{
  "d_model": 128,
  "activation": "gelu",
  "n_groups": 4,
  "init_std_router": 0.013,
  "lr_router": 0.000772,
  "vocab_size": 16991,
  "norm_place": "pre",
  "rope_fraction": 1.0,
  "qk_norm": false,
  "attn_scale": 0.125,
  "grad_clip": 1.0,
  "batch_tokens": 65536,
  "doc_mask": false,
  "steps": 5585,
  "dataset": "wikipedia_en"
}
Below are experts of layer 7 (counted from 0) of a mixture-of-experts language model. Rows are named router (the router's row for the expert), up (a neuron's input weights, with its number), down (a neuron's output weights, with its number) and show model dimensions 0-127. Each number is 128 + 32 x the weight over its row's rms, rounded and kept within 0 to 255. Numbers have three digits each.
After each expert's rows: "comes after" lists some tokens at least twice as common just before its tokens as in all text; "comes before" lists some tokens at least twice as common just after its tokens as in all text. This comes from a sample of Wikipedia text that the model never trained on. Tokens count by the router's weight.

# expert 4
router:127107134114121104110166119177114122113113076093098106138211153200129110043150163133193139078148113092125063161133096124157163138086116117123154119114151183121136139119121154142028159118113116157106116155186148110083064166174122079120123104110147101124095159146099079133096101151127077142122173163135165151145095131155093126145137116203107220162136126122090101135142098125152146115102
up0:161119183049104160128140093114078141152094171065093109130226097173183134095167088102174145140119090128092147148125141148135149157099101168132126121099139116109079156089139084162093109137131162146174105140179139163089170139168179124110110131120122140152086119126121085145193094142157130171142142152136093116192074165116121112187104106097139132141152167130055170140107107100069124101105
down0:139097106174133127162164139176124123108097084118095066133129129119135127150122141196165150148122100105180097111183095091123104089128140125146097145138101079141173093154114141073091171158171112102101122084110117174103074131109125074148156068084198123101166160144120094127090050079162157123129095115119090108151153127079084095135153135155157161147073085131145115119179178107153064141060
comes after: " |", ",", ":", "|", " (", ";"
comes before: " |", "–", ",", ".", "th", ":"

# expert 36
router:104069119121067109123090112206105126168176087094092077144178145118060136126153165137126129114166127116108081170119122116153035129161125149175145112186154128176070108189136142126076131137130144172116122124110153122133107205125088146148119147109118157138129124168130123154116114141107107138138137139051157156102130096118132123147153233168058129134137092117157103132136106114093202124103
up0:088062105101133091116192118139125085152215120099079141115132144180104090124132140139091169188128098152144138106067122134158133129159128111121118147093153153114111118115137112119045131126120194146146111057129119175140154155116102167183131100072106141140121061107087126114100160102119110095126112142086059166144112095166174112077140162161049125138130118184090124068083133121103147162140
down0:159112150127103083077083141169127061153057109145083082121118128120129091145121138077191127120177113120131110190143173075159138132165137155074125132170126134156084162142168158152096121111064127151134217181147148138169163128105132143124113148168127143076071145112213158120121114119114081120118108136090168122067105103155130103123146092061130033142126135151139123111131137141115162150123
comes after: "-", " was", " is", " were", " •", " ("
comes before: ":", " by", " also", "°", "ed", "):"

# expert 17
router:115149081127038107086114097130098074127115132089134127128145162158068169054112136162207114109107123165116121139104123188152140171066126132115104109118133155144147156117158133063045127115080088136097186160134141122135144149121060104153100149167143110177138155153092085154111131084125117113126132154175137164124098116125125132147162130100093166152142165089176084129210120120093121055128
up0:124190123068121126089102120120180188178069135144144119108155120142171154104103120095142155128134142092061120155098098204144128109128107181037160137129120063136096157164073131126054100090121116152146145164140112115137141125143087179180179135118136142209142125126151139111165143120157154113159119179136113117116085106085140132135141192097122125110099128142118059167092117155122066082105
down0:121123162057121071077126098113124160102189166179164163145115147105183138109130118089129089059117072141106155137092163078111103110110105147118116142146052113139087120116132068132118087118113138123155160147178127124136088108164134116140144120104105165102165155082125154140086181108111090155111150199150205136111174102060108152139145095140125128132128177039153184085120104095111100121147
comes after: " ", ")", " 0", " 1", "%", " 2"
comes before: " ", "\n", " 0", " 1", " 2", " 3"

# expert 37
router:127120136093133102131136116149136154131153141167094091120149118156095126097198157127130137141129037115086087134099126063131121197099062166126198131147119179135098139198159144137139124130097159184076148123130152109089118157115109094144120165135086084147053080149109117159120169151138128133080140115147135153143085131119044136131207112137118132112123206081183131106167121065144136102131
up0:115073140126140073170135113096077103111179105124104116169126116129083095148136100126122126107096110110122102153105116109112148113073090113158201232129141127107128086169143153157137136060125125127176094109148094146093100141131117088169165125082126061161114108153154131114097132127124134073063130102196169138102142105102106144104120076124149137178170146073110161128170205053128091104093
down0:137142169066085111116093187187210111196093158107161138119134163128149145182115139104092133109106139126111097152138125080165129127095103156124130119089125138137121100095049098092153117137071139164092185171098165062096150106105105118122133086088141184097079141135070142092043136104151114195183132173152121109141092153127149082131169129148131111114147143142102127150105098132148167095166
comes after: ",", " in", " the", " of", " United", " New"
comes before: ",", ".", " of", " and", " in", " States"

# expert 47
router:106132154117144080107138084149092123136104088117109108108128157141119143091159146116231145090163145114134093163106063119117122121098066163102164102181128169127120147117155132151057162151119149161056136138189129132143079119182119118160109161127138055134079141121116086157072142129145098122100132177165129144117115129124127113173126094208064148184140150135150048117153142117083194114112
up0:167127128084142080133106177103168150067088100104097117143126150176128126092146125084177125094123160127127179071125122102109117145149119095121137171111091090141081125160152075110085144071184081128126165146101120152118124079139070104113102117060181108192095166114081063180222150164133177091096139119154093107114153165109144133193142131127116126140099122177155121102154151093148106144143
down0:159143162146099142123114108135109082127141137107108092113064119136186130139126123120136120129208121158150109147124157112192108115085131251105130151169083105119135150122097177128139102102079099123122186128149123130136109123131134095152122095102103131095109114189117096091102128104119160152167123099049161160141141126130130134202128127116097122148057112075062137085187220109129078096104
comes after: " |", ".", "–", ":", " (", ","
comes before: " |", ".", "–", "%", ")", ";"

# expert 21
router:106125110125099117113115111101095114116108176126109113128154170136110146060144138126193120118107131163104102162097103187143156205063146126116129126092144141168156164158152131093011131070069089136102193220143135108135095115155053119158099166156120123169102128144112069146120129132108123135181142164169121179140073120131121126140151112108101194139110138097159112122182106123146122088110
up0:110178183134106172121064101120107093127069143134143116119162114131167146103127058098133174109135157133111125139095101176066086131147074120059198154135089139154096093138100130106130143132116168163090132156137124205130132112103134169102188195115089136190149101125099073115153114105136102157187151166138154137194099115090112157164154149142058166162175128130144091105105093157122150119145
down0:148127141116129073132112181050140135071126124145140171140189122142165165129070139153062154108113140057140132136090150035131110100152110156112097182100189138136116142135169121125123121091080107109224119110116128104122137153090205122116154133140144139126143120127141152187105104186113103098138171141106136096113132173104179144148150109121189092118107089186080138104081133122186120155104
comes after: " ", ")", " 0", "%", "\"", " —"
comes before: " ", "\n", " 0", " 1", " 2", " 3"

# expert 19
router:126101130124092132083101116182121122132106059132112099120151169097108148093132176154147110102186123160121101142170121102179083136120090158097185112157142089164041149182145138092122127181105102164072156188159142124147066158140138101132124127121132164159087110150113107126148102136108123148119153133060156141141078120159125135144209152133092125102112101097158085154162084127076232093099
up0:124152168167101130094130119136192162078057108186091087168148126108158144114140119188070170177130116089077106146184084165133126099102147120113145050159136120183105114160105093133061136133125207168144075118087090156147149157144102134066083093106137125122123144126103091123125171123186112098127152130139139194177131124201133120115131141114119112081124084149109103122150106091150172109118
down0:165122121113139073168131129156178181133076148084121164130063124081143121177101099087132178103075085126132114130097149144079122098156160113092146154137112146149174120149095059141093118142122142121111106094232126116153184116160124148163070091185095139131117156135145108140141151084151152099134210168079149102092147201098101108148167120072146153147101089126162120120158107097125154088142
comes after: " |", "-", ":", " •", " (", ";"
comes before: ":", " |", " of", "N", "″", " by"

# expert 45
router:080137131112126111086140121107127126145143079124096114134109171070069166117138134138149118107141130159104089102099074143122070168146101207113160076206221132162126183196186155094117143113062088151085138152167138146137123121155088110127122160127148132142160129121070088116167158104142154132098152126111114133149101132108087073158125091159089144191122128171165086101176160087151166107138
up0:144123053151079107096138157099085124085147110108135118136114152120133154159146075113116128108118079090085148143128100119126152170153117118148132135120189073090157053122180115140071125081123188116116076210136144122128125126165140098117103109121125189102142116117113095134148141095092161137082185069125196131091046099129095105140169117134106101166111098168139090083160156091097183168174
down0:185124058114122190130215079140117114129149132131123179122129065130076120130117134123117116207139132109125177112071055132176116100122108121129107177113110182130115073152078139088104100037086112107107112162135137126131171141098168162105146069150151151121127112153176128095053138100113078148153110138159156117130109116102098144119108095151153124155088094128148124140108111118206091086105
comes after: " |", ".", "°", "2", "″", "6"
comes before: " |", ".", ")", "N", "°", "″"

# expert 58
router:033085159123099115077076109146122173167131105138111110129140148198049166100146155070170106082156133130103096118151109128127157104108136148154156169148118104142105159140113159080125122133102114092067136106204147108127086153183114134160109142159102124197091134178123122164115105112095132135140139206137170139065108111144122128128157124148145152133101088045160108110167132122112196092093
up0:142092173135145112019143178073137128136148116127134117154199174109062195106192086092159132128073147071085178100133119120149115112126164133128151156150119117126122161114093212090146064146107096144121129107190090106148137154147127122157160134141120114135174109085122183171110095123134098109103107141159183120131141136155156112153132109100181196126111074121134114103152119152102166076143
down0:161142180123142098142103066119128090081139133116176123123155128142133121155125084104165129119104174116097130122153096102191080137200138137114126103172086129084131072084116149131182092121113061122164133136100128135124117189143210113095073125150092086112110097110077144123124131162175158162069099158161139170170146114158100188118189132103124153207163130147154142140085125119109116055172
comes after: "|", " |", "–", " No", " The", " World"
comes before: " |", " (", "\"", " –", " hold", " votes"

# expert 50
router:103105149115086086095186096145160165128105077102099126111146137115107190075112117084188142126142087173117085120115090145122079197096137152111175095118188128171099209126099132113111161116107136118067136169228131136140110113124125134123133120140158100162146135152094065108156145117097151107140158156164136176118067126151074099143147155100134129166139144076198104123153160100133189093134
up0:055073127126111155141118112162114138110086137128118114145117194127119140066111099098145089130152071091165068171139117133090164101165101129190151096108127117154104114097145104144083090158144132104175122180135165185150168135080144144138120088145173063138181094086136149161122171177124154128116124143120102142145092149158110138136128218152095137110068079178112123068093096063131123082158
down0:086153135168142147105134142173138072135142152096128095186158176109112102119108140078143106164175080105188134119139106133112157128177107148136077063127139129054105106059117145176133094126159137071072138167114140127169156139130137135177158136131127084108205080111104153140161126111139135129060113138126134128101174135118124071154095147176135203144163142173128134103151168179139169083056
comes after: " |", "–", " (", " 0", " 1", " W"
comes before: " |", ")", ";", " 0", "}", "1"

# expert 2
router:161142155093120137150134108204108146129183151118128130112140175114128129108183122050143115079121064119016077161073097099156073132134139143088161143140134183164072114139070139134136121149120120106081175122143149119137091167118130091162143162183133114165135107115061108132152110121079107127096145164140161147089144123129126152137143119159143161156116153087185120165166152063099130054104
up0:138138141079112122179167103100168109121132166083101116115131157154054152087144124161113139088103092120152175121117151167152185040059168136137199160089171135157197143140173135107075108147099139115074085131097114113087154140169155145105138118117155158093118116115095160142146120090105148154130174147100156107157088111149177142131111143199134167101118134158142095133044109130109194091104
down0:063134072149073121069128150114154128112154080105064125156107108135134138076079159147122097161102109108162123136146118161075180134088121111204117115198198130177093147181189185080120107104155108144096110152164176151159110149160149096148139083148130163099090144143128147174132104137189112084118116088144101141123077164146084099152170132109136090095130131129114069083105136136169107102118
comes after: " in", "–", ",", " (", " In", "In"
comes before: ",", ".", ")", "–", "),", ")."

# expert 23
router:092120123114138118063114116183112147192128108140117131094147167153140176099214162079116163113192097099091087084106093090116115192141138168136103086172131151164117122140131144155143128138123150149116140133167139055093127150110093092102117131140112122140094146160107126194079126059130138152155147133155096127098097086142122149146173125070142138229061168074160129118134154129125128095066
up0:092162126081114094112160145159157083119156148148181060158122158158101090144086154131066178106109067120077158132079104144148090155099142138100108127110160163143148091123105178123085109110097149133197097104135099084068105140107115146121163194152082103134122096129142146137119091116129060140158170128140101087088077077154145157128073139127136112210094182136146143085074187115129146135140
down0:160104139140108133158116113109103149124131124106105141142137076158099060126129150185197077112125086118140172142184112122169145138091137096128129084056148105158061166111141110167136123122145153101113135186117118181188130088175116128129090076149114107144145167073117103152206083096121143088162161161112116164192108166081107119099097151131138126078126082213145120108153088134154135138190
comes after: " the", " The", ".", ",", " a", " his"
comes before: " was", " of", " is", ",", ".", " were"

# expert 15
router:126114099112040111096081129106021140157062164160083076100179120153106054124131120133163092103184164128097115126174117140119141153106138175131150102138132108179121187190076191129112150118112136178114152116160119108150117156151081112143150152175152134158138186111088129120105095102081096111111153144066142156104106097171137121136155190105119149109088114113142076113163148112151117112101
up0:126081123105077106084118147154093129152051133147090136153154084136083110167118141128133141097088203141082164107098127160162172114100183073123170091168130135134118080158087173096103182101143131139115151152167097145110137158173123160107180126162134141098091172109164117101061100083077109131150189111091097146119100106098189156081161161159135128073103154086083103087080142146111146138122
down0:159101106155087083137115189128131111180169106126115143153082111124152157136046146128142161171126137131134158148115167195214166092155069118099160146116118119154176128131154124123142122145122182118182192113133136109145173167108117128137172186079162147075116145145122134155125128172051107158111138089100167106097149087066119160143110120181138099134134143114115095100126201134187153086079
comes after: "\n", ")", " season", " team", " Year", " medal"
comes before: " the", "-", " ", " a", " Total", " 5"

# expert 20
router:101117121137015134110169127115122121145116132114103129125142140160134156090115156079147116105134130154141081156085126070163151129171118209149122110114190098139130144139104150119133192010117107147088148185165142154110096183125086113124120117173103133121080139130086057112098122131104147043182143180092184178137118123139114099157134129136131146140076146137151104147160140107083104137117
up0:157079136100147121116105136137107077121158135129118029111193127134156128131101167118116069130182104114167117145104110122167145172131147116140196076127161155121156112079172097156135096091169118209138097136084065187159135156107141195119101118118127117175116093131119056115129108104099140152071147145158160163140115112130154179110106120141128063084163144079155151127076192106097101118122
down0:145133078131074166163158124161165174164118107123174209123100097118134106094101104133144180124114217087116167118148132157147110052137118173118091133199068157106126129128119154086132160159130134118127123137123174107127089098171174080148156174141141125062130098179107179141131113159166136106167138105108127122116135183119124081151101140177137111145082087179086089115157119144102148105208
comes after: " |", "\n", ")", ".", "==", " =="
comes before: "|", "-", "\n", "==", "The", "==="

# expert 16
router:079109130037070131070142128107098114126171164074107114192160110109124164119121153069139144094155077132134124129077133111135139122139123155156156107119150154133124120188063118085144180070120163092124171185154154149090088138132113099110090180129125143136136125147046053157132100117128133081143136221084164150150088138140126104133118138140131112118084212147116136125127103098121175158136
up24:160146142061076158132099105136173145159119109141148120172116173043123151139103123141104153161096082144164107141112110110171087163132093099184156088116123105126089116091200159110106126124121082155152179160142171119150147120165136112161068176133064129126093126125104147088107146114112172112200090160117109085206175171075154125136159162098102100106103088109096096125153159082168119175121
down24:168147149104118086087135053130109107132133131171061102112116108099100145129124083081187174089081123158062107206136106191096130161102164134174145122245103108132131122168139145178167115101134108137095139117081147095095126071147115188201146120114151171109132122152108124134094104141094081143157150120138138097126128089089123175137164082136097138108164161104141116095098112147105123094110
comes after: "\n", ".", "==", " =", " ==", "==="
comes before: "\n", "-", "|", "==", "The", "==="

# expert 28
router:127135104126120122103129113125113168178095110126136126120172157111128177048111143147235138131129121146103066148123106155136119190124117154121146061110150118142092145212130169047124136140119092150094156079146128135114137119121098150168122149124142060128169106155072083134106098132070110084091155197110135148086097108122146088182216118151099122162128140119182071162142132126105133115140
up0:061113106127182111124117109070121151153146141137146126138181088085145118122088152132128128118115077160149059144072095153134140189091102173133199111091139133094071086146121082134097080202094036124130111090133175152101176151124115131118162126130128161092119097128129105161145096096133107099170160153141118186082142169121162138144120154132120123080108099048109162110155167170084136154093
down0:133105150124087088095120171166156111148067138086159076133126192104095105125078119090202152156086119082148080178107133142117197075142159175159104175155091093103147089164180139113171171179151139181161141105183068138149141139178153108126149156134146165124170142102136138169126083128156197111122107133121177099137108180144132107088151129154145170111148150163123124144132108150133140090065
comes after: " |", " ", ";", ")", " 0", "%"
comes before: " |", "\n", "|", " ", " 0", "–"

# expert 12
router:135107053115021072046175106138121141131165115113098124188143147151122146131135122090134108151176139132125132160143073141151167139129119134115105130158160135166126135164082155101121113130071146166133228135155159140113131120081093096169115163123105124145136131184106095143104072136078112144099118117133087168164135088146091119186122149171111150119098102063115127175119191131154126101058
up0:070121122116149082075144105108156124170200111123110115159144099116162145165121081104096130087147114063155118192134137167110131062141132130089123139115134133128107183125080148100075139184145145176153189151090122130105113129095157072169107205093109114125144125115133135149087112159097108213098085137105104167087091087113186124129123068159133170100106114136156131164175121095191095159117
down0:134089106083091160102119090096129144118095149083074110157066098106109129140145116125101117166080159149131159175159169136139101204057165159126073156164077119112148138169101144160179180168134099129153040180089100131115119096082136140147118129078133199124120051167159131095109112082124110107166093115168187104156128107111134097107159147089190089120148127098106142141117134124126159127129
comes after: " he", " was", " He", " to", " and", " who"
comes before: " a", " the", " to", " his", " an", " in"

# expert 26
router:128130128104060136140159093114034106156151152138114080162135153134123143132090146074137102039170135210073125088109125165148096114139143138088158099190102123140094158120142155110109176127082165139135154091134124098094142103138101128182144121145129127132092173112117132140099130107107072078126166124111069153114075112144150115169132157148131193203129130091113101084138152088195154162073
up0:130116149104101069104104162134157063163150129129056122104145164152106106165140134115158118098202130121152161151058140106101106082090150131128086098158127140193151126143141198098077111116093181114102102153117171101109097113134168135131172077143084172130112112137123183145135091057128171112149124149096172057111080125046178128123142137185134128121129163152153150094101074136157124115095
down0:198135112163149141052181133137103134118160135131148099044135128113143098165163089196101107114125135088137153139181094135172169108148127172078121148143141086108077063106164142174162070154135122097153115094144104145134143139178102058163171165117144142135078071066117133138138182073148106178137158107096145162154133148107167165168111133161100124118142098134099168128094089150090089135119
comes after: "\n", " such", " known", "ed", " due", " produced"
comes before: " the", " a", " his", " he", " its", " an"

# expert 9
router:115120109113100076138157098183143154093132117097105105180150157110156083124153118102116126088220124130092112130134144140168143127116144127175135116194189146126141164157124135061160125135093116157125141165127154108124144129192100100179090134181052034135116119152103126177115135181106118099099153113109121154122116051167081115147109140167062134209113123065131101116135167113105118097095
up0:157119162156110084124217156178144154046143117088093092182116213047149111157085148143107090079126145110138105177141110117127146186128136114160101077176140141103157076113118157067136078178116111168089142138117097118105176090157145138108146147129114082110125113171096097126155158106156115122128106107102165216116133167111142093165155139120131157118110111125102124166156166133103080110165
down0:140169144141098137158123051092163140152116147204162118095127039220054146145128082143148125138126115142118132134115097151115125111107104156069089153123148102102176126094115096161150101153118105107166134086100086135146143106101168137145117151101113147154119160118100161149116083166079132155114189069100131052114130078145091164106107128139109064088140125129146181172120133146148153178059
comes after: " was", " to", " is", " were", " he", " be"
comes before: " to", " the", " in", " by", " on", " a"

# expert 5
router:127110096110086137119117139117150098139165096138104081212155145183087168109153138132199095098092113152109107119073111134133097174094125135156145150115153146198125188134098149086086150112122148083094174152163143136127120154115100139153119105145113103164114169149088105133124088068046127103153158166148144131078078114121121149161104167116136194152114099081144081114173186107099196115059
up0:113166074085189165192117128160171087113126079089107134151122103120131139127092159143082129174169156178058094168073070114159126187132108160201101138139127107101161201112099107136128134102108114129137125178107149131107062113147112155134165184169097093167180110084087157143136149112141212112135114165132159122140112127090152136132082115149136134066117124147135141084156151108164160173113
down0:187111091167118123093100096128116116129181107085109133191125091162175132154133110167202110166114136124112129147178144107158067068162115152140085124077143161116080110084161110188107090117144152168122127102175147149111165162119058085179137165128033104091130123155107125170093105150168140191094212169124086123093104138116142117174179125109145123114155090134142111129129119134141136119145
comes after: "\n", "|", " ", " (", "–", "\n "
comes before: " |", " ", " \"", "–", " 1", " 2"

# expert 60
router:109114150134093123107091132115154110126162101125097085151155136181086181088157149120175085061145124167119107133150097106128119121116128174163147099133110161152092177140105156122096159142126090083035123126198161152123090129133126140176111134119141092156153161177132097141110129140080122140083150168096211132072094118136135114132126172161122161122108144049146068091180157119122213111060
up0:110163111128124185183116110115187103135172078118081153204080109115116099117161144191162146110120097143132178142163140141188182135129131126096129139065148064089125151149102117144141118168110084128088141100086113107166113159122081165152168075138120077090179106156135077067130159147098146098087175154102088150132081101132084127166131091148079137084138177128135119146121131147127156104053
down0:193124215133177103183107099148148130125206150111135068134145097175147162130195104127149103145095160136082119098150045136112086103156067145087144133101128115100134159112173071112131208132170127105053150175109102111136164149165122117179090141137136167123130115146147131096106121090095171121059073132173119086121138122133145075119167156155158136141107140159106141146126089117127143141109
comes after: "|", " |", "\n", " (", "–", "^{"
comes before: " |", ".", ")", "–", "}", ";"

# expert 30
router:006118106106152057105134111169113147127102156120121106115148178138075138123145156143130107118169098116107093137124126143172098198154106181121125133164181134116093115132129145156136146135103087132105150160131119052116051138137136094146090163173127093155117109134129118186130134105132153082161149122088117124036117061226103134120118126174112151169096150127177126178157141094124110134139
up0:106156095120203114087101159094159139081139144122167124087120122154152210145160147159156148137136153100102067131116099148146150078076038155114112153114159198108177136108196117082132094172097124117088103145096131124140105132121154140116091092166123125218173062176104153126119128126084070085143137078088127083111133102149157128158130116105118085116146114091185144107105118108125112092113
down0:135131143143173107115147118103139189094157149139118139117107091175137143159165108187157200102167158193102112163110077107136148083121091086134117144060105155136092127160128054123173111105126181165129130158138134135063129047100089114079125139121103139098119123161175148132127143087130138180138114102204096105130189146131126159184146079166048179112138115110163145101149164148127146166152
comes after: " a", " the", " and", "'s", " his", " their"
comes before: " of", ".", ",", " and", " in", "ing"